{"router_score": "sigmoid", "optimizer": "soap_variant", "train_tokens": 219900000}
Below are experts of layer 8 (counted from 0) of a mixture-of-experts language model. Rows are named router (the router's row for the expert), up (a neuron's input weights, with its number), down (a neuron's output weights, with its number) and show model dimensions 64-127. Each number is 500 + 50 x the weight over its row's rms, rounded and kept within 0 to 999. Numbers have three digits each.
Before each expert's rows: a language model's description of what the expert responds to. This comes from a sample of Wikipedia text that the model never trained on.

# expert 20
It responds to: Inner digits in numbers. Middle and later digits inside large numbers and years in tables and election results, such as 56,752, 2004; also some past-tense verbs like made, built.
router:566462457550428504554546444445482560431490462465470451554525577532485544532466505553483569560567487565481528549565438491526460433428540557447457497437572538478445447496541493584513516416469442
up0:641465461576435531475389475540461578482539506500527511426497521495493465568461534481508471580489478514462479505525495492534456536441499445564582469490498560442442538464646524570465473482484514
down0:545479487521466450416488570456508484409597482506545535420498506461542369423525555575514512509500563525470584502484497578483447563619498559444468514556513455655451452535495547493482462499462484
up1:520560391540534554529452516464444540496586535531467503458468548566361549458422478563523496570463476430425502464468456516444435519540544474500517499485581555453452505524572465519498456512420455
down1:516451508521464514432521516546471541422455412551531443484479509363579539452507503501417545505472510422458512555493528448542497506506535494481499442453480532538464444566509567450402451491556450
up2:432528446553492515560584496581490474481508482431536483485489509494450458506451465477508525487491537561583506512524531479502663398502430455451522558473594450565529554449553610447577439518475495
down2:517524543467482490449466568522548562470563553425491459431500516544464516436483488504540457499511511475498462538504504606479540453498488579507379531552557499493548511539452431589494494498561491
up3:536519431576437449467495495523473533572491483448582471463588473539485482458540513510508536494592443497535505604455494391500572508514521504504487515531478588411555519543572497517484422539549526
down3:598566488556427476481489455523483556412495531487593549493570546592596576533461514565535446509565511492525499463534558533413542422587513470473477547534494483546471435504527503605515535514539494
up4:547450400509484430411454430499479449515449473579496562465389581523570466517520465490581502471429523511538539463460539499494560526516442493414525465501588552572624441548506456492546547421512518
down4:552486513516534430621424472553542468541493469508499512527530452522446451593573481396476412479555503418560458507443512482574534464553440451483520499538469513400471457566494405492499557539482568
up5:429555512439518466535441518405580509466498542527457489549536413523483501449457588543538552419424458544554570440467505507452476495516404447447487467386481603420488526516539497527515490541467486
down5:466525501514508486531557453502560560443496452458475455480601536397517576488514505467509526390521552484512569511561511463492538441522472498485539516433553466537479514504554413497525528514481570
up6:512559494501500520506449523524539530505516535473459539555497479457516488527593555531492533477485539519431483562542445488513457528450506555461535522515434502439457473557486555545461489527423453
down6:554516520516557613468477536361460516592523457509526416516547525544563530429509451520501553425570537503539521440522467485515507573483431432468531542487438449545515514473468503523505500538509430
up7:525441496626490550546450456542573475511488539490455556516591566536477484443503452472465499522395462588502479566576485454540573524558523502528511475506586477522476488464530572496493537502505541
down7:448467440514554492421624554588564528548530533494459487504468454622514515385505491469532503473428505475475468458524427564459454527497542519550586561586499443402488475511440495495525524553538465
up8:556365515477559578490574387473570456533470497537517437458522492431463556446479566451462567574446498512492449515511466512515584528398556492552495454564498496486416470448486553577443487516537476
down8:468529492512479520543429574431598528443500419503449459463462430529489585476470471535520483524505507523632412519591548449449476476525563549498517469600448524475473515473474503485497505506557465
up9:492554509405426540465599541463492490468473462456484597525489496615464550569541636521480578476461477566431572577459409498475486476427501420423557626505499523506553575491476623468499465526450469
down9:517520517513503446619536473478469463496639522523478508532510464534453517508578545495491498463544458547449514415560458465440524451452435469441460495487518482489540538514477602520587569527561464
up10:493527531478518466530489462435464431396502499555564467471531433480567552550461467523451479543483498543480500583382561480534545516538448528503554461461562540531430537566516572488535487431423457
down10:436460470563487496554563516472477509558498533443436529479537463519484528508502475495479496494470456507536436510507446498546434539471582512501467502469449455557494442436552549450497526527514481
up11:504521454491441494438478364580469614537524564525477414458529521478378507513542485545537538529516480544479448545555451510550492608464522613455482500459470504451491484501439464507413446404470455
down11:429483482427488492599566523541468458552558421527671530521583506496517530533537487425518536501483452390496549555545499437597498490480585471484561526501563434527473419516518523475451541473500543
up12:503500435454445519516494549532455573513611530455493516465524523466448434472451466558564430452528479435540469564428499431562536498448497490515500513468520588471411467520528435583493384606549507
down12:506443516587470605501481493491435464465449436488463568545542492523486456557503437510517580540397503480519539505511511485590456535447541549502545511521468515503564487470507504514384479486528394
up13:496513440560460434384425456567465490434544513409525522473524574462493469444510441541563466499528432530534456562536438477480420530429446511503504493466485511498416490492489483495468550578469527
down13:489500457457443461480554462430541579597486494620511516565511483549533567452482532505476531523466471415538416536396460549508438486498439476520492444473424413456591645492566460481499532435512496
up14:514440472416479469552436501557484485447441504468431490500486439397564552516561463626481504427482535483534536534510499462560480603489508500423412556512520538539530476486482452473566475455556493
down14:522395456458525485539440468627465540519475554471439529563441453534531479413561581484530509457508420467536505519469532522514534625475599502500497485479525508479536583382504489532436523389492497
up15:506460583557495440549414506502539579464514545405501396542458508569586469489478580527442449528490507621503473583508562498525571461511424492477547472486502505384531494502446483510493450431405512
down15:540534539534589488492497560461475513560527471443567473502444464481527497522527554580539566556522528527499355491523467396560522484505504573458495416419552555476479410587467494453438543508395406
up16:482584475543543484555596454434552482467528596523502526466410502492442475505458429455555505396469543485491520548486461555443496537517473516394580468536496463453467526480497462549463519434498526
down16:471491512510440446475566517454454476554590529445444509458454495461442467496456373586561530474583566564474439461547510360495469444480477489463437475407541450523433512441568475429579466481484475
up17:482552529484420573507559459505469504542494512594479434408563517466500519492426442425553527458376513491376456503583523547484478528529584540399552450453502499399465416511557642383496552495575471
down17:484441503516522587508485436517568465418448602481513531584584450472483562510530467486536457391463477502477593540563505477471469521436536517504530528480506534560491465569491505510487453536619426
up18:466450494430484501537477565499448535535541569473520470566488466473455441404499499584459569533514528525527398512556478544532539499505587511409468556485525502422507534549492486494435454479550613
down18:565399394519535485426478443463429569518493496513566441584518425500477448469509553529479495434556484475486506428561523489505496510548431549457581462552524410525537537464477538513401495524471562
up19:435478406459489436497492396568493528500448428503531502504433538483458504559421479503470577469507485521479436603592426488502463475465576528493581477554574475599516546525464443439602575528468492
down19:376507442453471512464538417386575469474503511482463405459536546508480439476501487457518499520512459540528546486498415509484534498459484552545579557493506546478492477510494575448516516422532562
up20:483514459507497414621521550403544480400451455505455455514544472410527578533451393476447567461500499455539525637547549565546464458555456591554485412524556508475498555509581447537585543540509543
down20:442449491590519557453474521544571511379515543449549555663446446454528502534534466508425591528454522568485470442460464508550500589533503473475497475549556473578435426378535490495471526548477456
up21:612432549612444526577494434419458413462555473444403494543530484493533443459482484477462566476485664558504413499526432532527453496475460452510528447586515560556479434456508484458545487458502484
down21:409489579503549567471554432563490405521425532547569559471478481548549502521490500497499524440570556507541494459435440557460409493459542534516551574505458571441555478401536441502528489403549516
up22:598525508586458571497491512434431508389490493553447453626494473459553438479486390549434516489504459523460546499425443422488460432438508412463530541483476493500524520514555505441505538516504490
down22:486543486514476418522620502558455463473488420489522505470465553520558570427476503473426568544508524596438399521565495511414450513473537533510482431549462563527469498502443579455521527449520471
up23:525551416594435520461494515464498612504541619416532452478550506525508461434451560496510520506476470531489515534506502490437539515445514503588448415468583511501522499417475511545554490529463387
down23:521549510552544501413436494569460546400491456478474610430423446461494511570432363470554528442560467423508498566581502498528484504515461475533470480493499444507485489508617462492543510515497603
up24:566579456518476514398485472484554598439470535522412469468510469491510486519543431487482490495416445543527461406366529479521490456608524538516438521422511645526484491501552517582430483433617486
down24:384498486479493450507592559443465401490514439518520446487587519491578505520508526495504587494575444550484560503469556459568566513528397413506354532421533455593506470459428505556490543450472475
up25:488548510478446489455496474531521545450477514423520430515542559468482539502540542484518458479567602465473505587511517421439543472474502547406540525449615574437385561446490443470483482442394514
down25:405493477551517513508469483470531517491439512535502526447450454503401467541429457526509468593540499455424423516495521490479562552449597507526471497475548485538468605503478409473571485525428456
up26:473463546471545579538475459433523528523533418468430522578559566501515459478530522465435445542515559516495489606446478565494569553453618570425536517422492503506484457568550483315507458499497505
down26:436508484370487485470537619462499478534476534540571552402509452574584390488412517444544485551504483524548471500466479481527502517520544534510504480532570553541508522351474410496454494494475432
up27:543502577535478520498415420490433489434460462493433397473584495437487527478468460560485523619597513463525539442461498495531420543525557413492533420485455498406502408565509526436393511463520524
down27:559515511444505409518480476536488377512562546573495515491551471566520512468572485450512522489572455572486387524485487444479568487475482481516485627464612428524490493555601527518414530393576432
up28:500479491506502454480590519500397490519496455567617427512441504531471556395424595550555518510436479516460393391436457500511503509384522553447518487476518449516546495471554469423525484498503525
down28:481464477464525477537501552556454556452567429422534466568504465514444540567507555473496525528455417503468443443503452496472473476422522557551541539543556417540530454547510539479450511475543538
up29:508430494552579527485492543435487541510483569554443491547447541466504541465485472462526567613460555590528459561482489528574435566498588600418497437516573508494419476520500563506535503449489504
down29:556543532476517608480466525520465461454519489532483532501472608578436559558499512572482539506471538468541525448528438504473477466484497577441473553516520580591522501546445453495466361548495576
up30:578488467498470496477497495480521539550409495482591401490527558507515444599501527503402459514457546477423464422451384528512474425518531473520519489560499474504497550484540457413513457535532565
down30:623562436538460596495525572503505488529540458475513444479471505334575505528450478513517608484488529571527596470470428430475466418564485526433533529529559470534527430476513511533517497531544488
up31:536544452495501516573476511501432553455431534428522445449573566478562604502494545456472510506515515514445497508516468452424541500482513484563570467514629551499416501518518504538509493601458439
down31:503529493651448502558500569458523529470454470417521493487497493490472500455589496489501578524517607415466438422434533544442513561488519502475602398411527498484541586372497495559472534495449437
up32:616552477498474494445441438473544502475421504533557513557515493536499461451515500591427512548519482464465472513507476450460525532445580516543435576473566504508497552577540494502541486507453583
down32:509469601570471484513522502500571497520507550539537437525477538606584421514502470500500540543492520504496507448497350532502491449545499567539468478607545494477503490529544557521571549442399537
up33:547501496493499534439584355459530470475480474482475481477556461453440466446407611548547575446454476502514506518550572517502429527413577515484442393481547643513492527550506464448553524498550494
down33:418359490505478543414461517513536514430532462494510568569488434478478496525523545520482463471502446509438536600542562522457554505592528437477482440554528533468426498566514503518554458506537477
up34:525465401472436492464484444509448606436552494417453422475578531446498470418539549557519509494455460458519495520554505457557475486496599557427421488557525550560487449472561510461450564491582370
down34:455534454493472493501621610501445513527472521499449462511508539532493525551494538500520525531567577471479493473512484546519505487531516638594397526427509559551472451503435496511543508468335369
up35:497577537525503550561529457504506596568512481509517438519491460493444484478478602529509546441536474528566452499393564495513493467478540467504436508525468533440494561520367555559484506498400418
down35:458406540525495514479430476562482509648578443450609566561389445406630570497475534549502533514459574453545490509485434505478440449522555497538507496562558609460585488439513540502488444434514588
up36:462506510559561483451487428492513490464532503412466524568544445471466525566456569493469490473508574584576508552505362467534509479408458518517493553463498540526541488504413548564503623476515525
down36:512539499449424513480483448552567499391468526466401598584506611531506495540463489538442442487460509558455509519454544530440464524459452419535545456489484412540482594568395523462563526510538500
up37:521548500613551485568479512523588528586543539401395380547515490484507500434459488477528490429391506502503444512564557514506465489526441536510431456441598446429472452560475453474440448482450525
down37:557554461508484465501459461490517526488498462459449447453451514504530555506544482569513532418505530613502483450579543571474508507433402474464483438545505479568404481579447598508471475508539457
up38:449513431536507516513499380393471585521572604443442411451600458458522510460473451554539527497472489534463475490430517565551414395490507572547532505467527491545442467598457490484568479531455611
down38:469454514518521478591545528519505605534562511444461477511508514488535499517548547506425481427502519457560500523394531594555522485509514514546501392511376582535472484432574544538517528506524511
up39:499494513526547504487585582527495468548512523539487514462561491493477501464399583509344569490457506489511499473620430431565455526445597461464572569510451517466456560494562506524577533522358512
down39:422564416460441496482471538501570602545517529550559483553606460498480518473546561498536447531521537457395469394570647553463508586499505466473519479462592537562522443552532527460553473425429472
up40:557439443512519500530521418540426507484483434469524476440457541527347453465478417464490419409543574493483501469556444495441546464515513410559474395459483584492398467488511485492473556421490548
down40:483535560576611538516510479493447537488496546404470494517517524347460514432504492460484508555568558456529457372447465502496570555497463462524421532455562558445542569368513555431415536424479458
up41:474488464549402476497437464371494454491511541527490513558453524479500467505418486404410483561465573556445538522630457424530587484500473537482528495534557538426484520483542538549464536492488521
down41:443414554511464449477422468512454547510507466443471473513454543546493540473450537409472459543452484541511465552484465503451530572534527510511456521454547454519513441488526543525507438476394504
up42:455476482479492482541491474393471504536441504446517455575437559528483546455531558502426530415452489493469471445585475412532578522463505523494483406459640508470598498507449514493470503477485470
down42:406435430495468527441478531543494467446568538501426467545411636625488450535557544450582562536508490503418479447466488529537501491469465496509437502541567515424472463547432421540450520529507506
up43:543503482477515518472471494485525536499494438495525458398568469464453467461573550510500620530482455454421523522545599542428527500421480558495521504544487409477585476603506546486514522433514487
down43:505516514576543475462452538500532479540469501449489524465429549562485521473492549425495635424522464460539495558498466526532540463458561532468502428387472511443520563538567457536449483524434501
up44:533436474446495472479507448437454569472514458475449467544454495533539511516502457544498525465492344501451543384544470489554521487487467602446391508447500455510511454501537432457405560585510508
down44:547513536471501407552489614539541478495553485460464548355514458483396472526506582585590512507471546500480515410449516570404556511455589515527545507528495417498487532577462615419514549475493509
up45:597438436496572461483492536499530555465421433493506448465469556529410420464433537566520547457536486528469503520539506493436490390486542480491495363517532500469499497583517386520583537506509461
down45:508492570460552507467525413507439526564435530553488495487542467455561521502454535417532578524528505512475552494415438588491515529536423460440516547645481538478582483465505450598470582502478505
up46:414493466535521560463534544548551603534574496516416428492526479438515536476411507415546481426590497549528493529516370560613466582463472511497438562535516510556402443599473523488475481525504506
down46:446504480439537527529483580497456496537556432588484546558421466440499447481512487529500497448489546579518478477550514552440477507509442469555373575509468572526548532512432580561502450477537538
up47:533485477440493440504487438439468547486583483426554383479573586498536556530420511389535489530569529553569469579510397498488511505526453528567490522557556492458389459491512561471599443471491467
down47:529498383596457437493425574466510425444525491592499543513436446573541511568484492463496471464594493540490465502502576538364496537426402528431516564484514342535478465517476484475489466606566531
up48:607405458437422513482512531476469568444543449421429476462477489480447517548378573528549461517527512444485518616490406560387477540464539489404477497540525363436496481525487547471400574531498486
down48:438468408523443449503480543524468477507498539492466541462458429518515465549452445483497502469513551469511518536531617415563376473450547542463477516602526441513486551485503469521533541446514536
up49:507583505528518525535506462464437486533459481532516449526538448527528457517442414625438508478573567583612556496530523443449520409576469515537452512562515559457558502537544551424485456340487488
down49:515493568490564463463569482563600502400403485411576601473446513380438452426518477545478447549406485570550505449459541493584486514573508460545552498466563550515462546479495478461438474462485487
up50:531546418488515484566550525473563487517488482485494504531431416457528532511465495458508488516468546530475554568573535534477434552471575565482472446448513541455545443411535524390562409477537444
down50:530512522525491444602494451488509635529497626554485499410526579436480487574468599553429417480551446437469556431546437518507524456483488446473499513491496440455454531609546476464469513545484551
up51:496509383586513446488514461466479564516579592402432461520451582548526437493485470490540484520493532414461461567487361496522517469484411576578528521537546454557544510416425488543495487429409451
down51:469538571579517499468535526494536522506514541373444458437531543349449522563478480516432389518500453494531529511512469485527508611529488466439423434505500582581488460447455446494480591575483454
up52:561586498546468449421441460517454466459510452505463482472468499572481557458449457440502539473445385506478434525448540471518445540467531470450446516462541597448429502432587448465545479482541489
down52:476474497495510473481588468482542485521431509490424545444492637633486419446463501507529491531511545423428538416456576537488518468474566413467482500533480473441522558525489464505502439431533559
up53:511417488453592573497568552461446592490523531577453449543440551503501540508480479439384527431452470464549507555496484454508503497532533494550420503464471495503491459561597599436438502467570497
down53:539514529448580465473418397538497442478390496513575481601499527411497498492544506506548465471510548501472521476481465458491567528531465454448437511455523449582499410459575467562520506579408535
up54:489504519378540517531536428504506523544495484626473477439432484592534558495385550574474484553468575539589514612538430536418434482577532486532508433515592495529567446549572476472629504428465471
down54:512533361417471425572499542495455466416463417515508485444499460522525456417540552464443493564497506454468533462491528480467547430458458482429509421544516456621450543589504417582344503561464498
up55:544549408545460557475423512378480509472451534499439462455523527457525485549530460494499541491528540552548520453401478488466546498365474521424481511483469508494493487482575543554433391437607528
down55:422448428513506476451413561600517565531428482445509503505497553472442473457524395521482435421563568520536498508518546486389458577524510550518448516451467475469572583496529523525631495492479564
up56:564372489458530584502538345374481499543433481537394485486520529503601613526494484487410452612567561475468495585542533526433514505463569550555417472524516513505509527434506477545498485448556431
down56:483485480511533451527490473444448437474484410547408559441480488447468511453442604437435539424576488518671489532461531485498486523544496558532454482454540472516416546547530512548519486539447484
up57:506529486537522571487482435416516540454450581462491559508524433557586563518491496583486495465449519496474513478485413569570415405533487506440458565481537473473529513542614461475474495462442550
down57:553477466548577463481492556509437535447505464407663443545445436573562455520552496533520556533455526481484454442556508560531485508391578497568493483490489520501486502452478563490407500459463418
up58:531530503562542555414483444549459576527447506512446472549519365489553551605561418529551488520512477541503549563436506499576530526418448509478499498450524523485427527392533511520447473490554521
down58:556546539498539551528397405485473548539541524562511494512518510527477520589526517548586443502577625589512497538488539437456511534521446562515499512569530528481492540499549430383429580588475576
up59:593510450523470607537488466492502420510518495487520469506520573542517476412460537497477518454438489527413464483454527462558349527534526561399454532562526470519492470487489498471459446520517488
down59:488467436551507543561512548439451467456484538479427479479383489529379398499466488383462550413477564483462433393540496475463550451452504659524459535547501472508439515479449452509504497487577471
up60:545646469591487532581473537459469580467576467433485469549453501533413465532504533454446498519428479583477551499545477499539504595527543517416529530525568469487381560545544572528429537461473536
down60:467574558461592508357492503448475580454598493446493502498417412492496482454569555509538474496498534505576492475521557575532505413444515452476485544548575526419550495373635508521469545524527437
up61:523459477548445507552492495504566524456554557528406491508599557465532537462490531452465565532559514523476537521545512529591472544550518483497445438504560583431473453457520459558591410452565469
down61:481497420439494536571413511526495490580487561397474534457392482519519457526482500511487463491486478498565477478416493607543644521465524452488522408482530384533516579475505534558436517523586495
up62:495473514562499577523446528562565523495490509510451536521478532596454498487545509539480574562520498450547669525457368609568457513564563453497455481539527476497484446571510522504417478544533509
down62:590615488514543495600548494529458500585515427562456497561473539518447523480432494485476474555523437540469496511510515509569562508402488555441523521451538433475530553484474447515559530520544525
up63:505534459478412536494428459493497547530496509456454367553568539506484493535476503534453583510493579501466518482508504459565488511550494521457479543548420553502487501494548549529503479379455467
down63:479575542498463487479542473486535529580499461472593497516517472489567597527487457479558523507408476484516528431439583550602509535525534531557478533540443486650586444555529486461469490471444422
up64:514481511541570524448443446486447502500460478447466462457540535524474576407531475571509456536446433545506428573479391463507515481547487540459480496544509499452445457583575458520407546445574440
down64:473476493481550577406460437473566506493437517570533406551509511531515457578442400474490514465490446453412455505513476601449483409559544440474470461545407450571506532519466502525585589428453513
up65:518496481531490442502509523444388609460484527488390491505537519455524498457435545515496574500475420579539592386514498485566491413470565553569502454543521474514392603533454532469538549486443502
down65:511469501508514481530584570555487481519563483415511528446508583525416525490449546497539589488502565401537513450470504558496552453469552595423545475494489471516539479494509554468451356500594520
up66:543524488539520489490521488412463532530497488459456446554642575524567530456461497564535472557477540456487510470525477575592490434470482543478457559428505510444439574448560482528454632451451538
down66:523570499491465510531502563500490488537523479538468501536412473476413486498480553535496404590602581503516597415552480550468431497499399486480482580512516534469446571470516533515459417547501617
up67:508462460466556638483351360456501540548574471481515487513601434609552508488512478525427551497487422562493403470534465553573484533448495505440496464517518505531435506444505520530487517489456476
down67:554461461451474528482513552526531423550461476528503514506490514559535461413468454475619562418548565544397570472506511507558545450534504427475607468573506533507467428607517462539397512444503542
up68:531447574505464476549549451522478399523487529513462476433571433531478486440487591395566482559481497510478464564563483516485481530507531412595468455414519445526533487465493504514540455532531494
down68:440480515511440487548526518573543540467579475460454512552541496539599458440557467485540450456465552472493386466555561473504428553444463648569545545561499525521524490420512460503566474570508510
up69:530529565465602534393510492461404522530514479444525532482510500528543544421549418555537601472420462539460607475451491556485553564425568551400470567446483507508519456598456411545517555525463487
down69:529523529550343392523497490541469520486432447469437522450524472431518531455496460485487448473427517534516533596463524492472514454467411516511548460492409484463619560534480553588491406469552528
up70:555479555568570512558440564571560407488505521452503437447430506448541510439546516540443414479434543612464511571495436502497584559446490472472477507562451506501502540531543495448436518480460491
down70:471379460476602504433547458570471551497451596523529502499499536487467488505475548482564474518603463463499649555459539604427524558530431469436597459544430519599474503556551461518505463573504444
up71:531414497543472538504539512507483454527512622547503497387446519477451502650471456419474491517462551509499452475541447523446458589509545486488428492399513575446467482487516592480518436539529480
down71:551404506542509505486370499457484402507491481471497508563499498494469483620540474500555445464489558530565585533543600499550494494534458529453406488450515507561533522530554471455533443449564546
up72:482444571558398370462461535482425567501474458501444465489417473521427538520475488454442541483507545542528556563620425571547427400503485461465511472435539542500461466426484429466492477513400544
down72:533544511495445518571480568475586486511569476421459500523468469576574492502492440448473427536453505490519507581471555463529551485526497491527446539518497456525452564446451540527472476534498462
up73:520543496511518531435437416506511545447501625539487474483475462616576489511498476611481396505466446537491488602530394473473512531449537405468458482450469547477538530430447528611510477556552482
down73:469554565520469467482463522457517453590525498541422485525438545462525500547540572584510458516553498582415549548461432554492441485449435441503498466481542476453478479513560620487524501537458433
up74:469523532517523608522466510509421493542527478460501552585487498620477552506547479522558476532493571572472525545448548484560613421504399469486500482578507530496412532532564442527513506469520456
down74:503426402495591446458529479522403491562503573498470515465433465507523442490588595544493552484526536510451509509497430598517534521532474584602556493458531549428518468492640554519506488550522585
up75:457490468547499415466516553425574467566473492572494551503432489542414496492473485535530578489478448470516445529592459592436478448502510449493426456510518558460417519540524566514539618514449512
down75:456538532545520451509577492578522458595470575431557459533524476514453562485537510491485553574497435397502475481474514496515535551565471461538521527437425540495434494580515492530604545565532456
up76:630461409547551534490481481487456516628547461504444525462481473540441499441505434420507596476534512599356470542569486458453574505529551528482443435532514455477494502491478462499464476559568406
down76:527495492445546511582488454529521411527565508495542425483565534512528409501555464488462578507533389494556483430468443470545545464366500566492512473454538518547506351501545534428455565535471515
up77:591551529526486531534396502527553498500442499502450487518454477492529515557531451592461482413502500467409469494527520538535458461485390427467500564486489465495516427548560516461430490402500448
down77:450433566482493503534522573509476467489484418512571494599521412571475522510464446540572503523539487396492463489502484433457484444548603477507550500473550550557471558530527477569423485492441503
up78:399557429586484564470469439559479431536521494504504589402488538597460521480470532494437554454515441479562519536529436493546510506463481455443476555471501563412511572578535431458509456508496459
down78:509544487561459572632492512520466451500524343470457458508559474560483479532491503491536489532502510505513463490457473459515537485505525501594521490481498563540551494462417514440556615421612475
up79:571447499471521494501403434508559544554408516567501521513496463520463433451439556529429533580407494479554475484502508509545357390486553439492477397571509545467476515535571460456495494471522401
down79:504480501536514482496508483514538539594433556531416577567543523494531447391504518503523526402458537488410428437420468601490595552543503411516495432469561461511517439582501576486563531484437510
up80:565447529554532517537430507508523447531385491568498525459513407498482531516493509488506487538465473565483400431536536532465556544394502577546486379497469520609515444529507482587486583566432506
down80:545475614496547507450476520576465465542537620439568472499499468533565454369480441454545429449362604546466494529443494535495516582517456494518463480515511511474462609483520506495461476481431493
up81:526571463566483507522508460523432468485480472511464546493485529523525487461484491449522544493430512550505456443495426373439504521368478486444422515454528434540473483512551514509429502512540641
down81:518514521433525504499533539521481459499572494486484454519464560520415512454392519425444605508451517590528380446505458339487502494497413522488564518505473495539534560474484562532455585562471494
up82:581473404552447482567506565476438454484513492425504522550481508531564484563425490568429529557481454479501498463533527433618560420448490597421479422524557494457452500504398506496520470543481487
down82:501497438463594472484525559464461447571506451487455548511562432411604519500549439456391456529432491471542447502549660500455490431494462481523436546429465477550491429437469512440485544507610476
up83:574430445545493461567453439476497558499491527535511465468504413512508485476434521516530449546435471419392521556497481498524597418507458594510557481506520514554501463612447530579509513470518487
down83:565448517508528399424440487568493560437482606495439478565496541533442410512470615433457490521477525499529493497577459435526493525485417519486529450498483482558453475476515552519552460541450477
up84:526518539539597494420495458437475474479415561523415487501565474528452515607484552452414499562457575530450560517535555529481461467549484453563399473513578459502488521571435542492440433462499390
down84:517511450450548519468476546471537555536553498437471542477558498419551438431563459462570518481517452489403475442507647489428493496523486447488513558452545486528464440445530539504494498481450322
up85:487417514478497510560554573433498562434514560570455471460501448442391507477509469494429490568578520523533535464422478425401512578480535530520456453549596569616485529586547529501551499496461468
down85:489554438486478427463524494336520525502507386586507505424615445587500577470530450539484509496503468509476511504526466510625481458505555531485558491477514491405492431527550536507488542543562542
up86:579529495576505423521475470505350554583463503470467511528410453452468552510507546480486446635487422597501502543528472510607502506544516541513527483444499495415415500563422416473538489387437456
down86:499481446485590496402576520486469460440540510497603518581527502524496464453577595486558563483471499507447553541434479502463390431524462425490513583566481421549428454445497476510510503568462519
up87:542540424492501511554465584561466530468528493532483478574452584562454484517571539503572559473517457405505408561513521451479498436537563412513537522481356525535488513523582571520502521434543428
down87:418484452526589510469556540480385438520500538486470503631470536529467530507553502542468450530482465462487522613513480469500372453480446470535437483471464486498527513591542480538579472589522526
up88:439595568439539519484438462571555541545518534490459483466503567476394562433506425601473483481532550501488504519471489467475456484425500563499518404436538486580488479575498414424474527503503505
down88:616514505496524479469497507555491514587589543583550461533499425478538543491550570559488506468462428410519490473492521525463521367548476502478524545475513465413515464488550425485403546505520471
up89:533475350514588508470480490452559500498521536496454560499441455524471554545435474530488495509573509441516490557387467537467461520565545473478518508496477514520441511471522478509527391487474422
down89:565553515472461446495413536419443506516442461451437465584436486491417531463491544491582493541486502405555455434480459576640470558434470407486569540511516515411575487484443485487454557483435458
up90:496455395603465486533508455440430626574485471543504468584563479537382556457448479494482531540497510468418502453563582552584478469454514415494472508467468480434554424482431515520441432559482417
down90:505550503502469479512661442517402537584521520435412498493507521466450574497523535546469433473497483475482495548464535433470468481486464584565533467481523499489521506468509397554517479542563499
up91:435400495590480508562492488457615484544500481508449429537539436532521449609567495565591518531509562508507519546488518537465548495401545571456405435469450473418482479463473551557460545448530457
down91:417330453416531476435527534530435470506388494480547458501542519545507517514467487477486359443518505515504496449466554487481479465554507450518573531519581445458549500482466555575484476543497471
up92:538476503621462487457581461501416502488504448430478546459455518475422480528407499547490499499526588457520566440426522587571448558479455521444438473484494536419491477619394479492491525537538524
down92:503441467494453495476391503494562491558464525549512584547485529451450437519582459561501501577539579487523458443437462437415600568537558513494519457446508465481478496406547513469561518459551489
up93:550474444571546569498462427409462543543489585438503454498504468567524513508387436517550560494431478523488441611501512544533565475395554496501536534546524485555484539508393576610576582547435511
down93:457521469460582458454537472537542503474411519493551549527424469400545402554488478443517538538489402490533451415444486439537378494548522518570531500541560477460548513532560522575568550535489537
up94:519499510476472513423479489552490515447584449454448509537575525596465509538539552406522557582484479513468398389481408519546481484560502506469541556487479641450533496386565543561556515443537377
down94:439457538511539394387547552515481417514550495449488579583499418573547469514555475492449480465473500501472495484561546512515468499481501364505445381527491377556490423473521479447465527539444486
up95:541406510525520463449412451560536448528491489508602497491503441539483563510560442507463480535486543598520512433570540497568518415446542486454426554536584483510483441488501489517497560611451547
down95:489458527554523460599469407570526461511514492473442486599435455537530407514532510387415471530467436573496438589494514531539489525485477422375521480390505446395447525489463440556455539498452480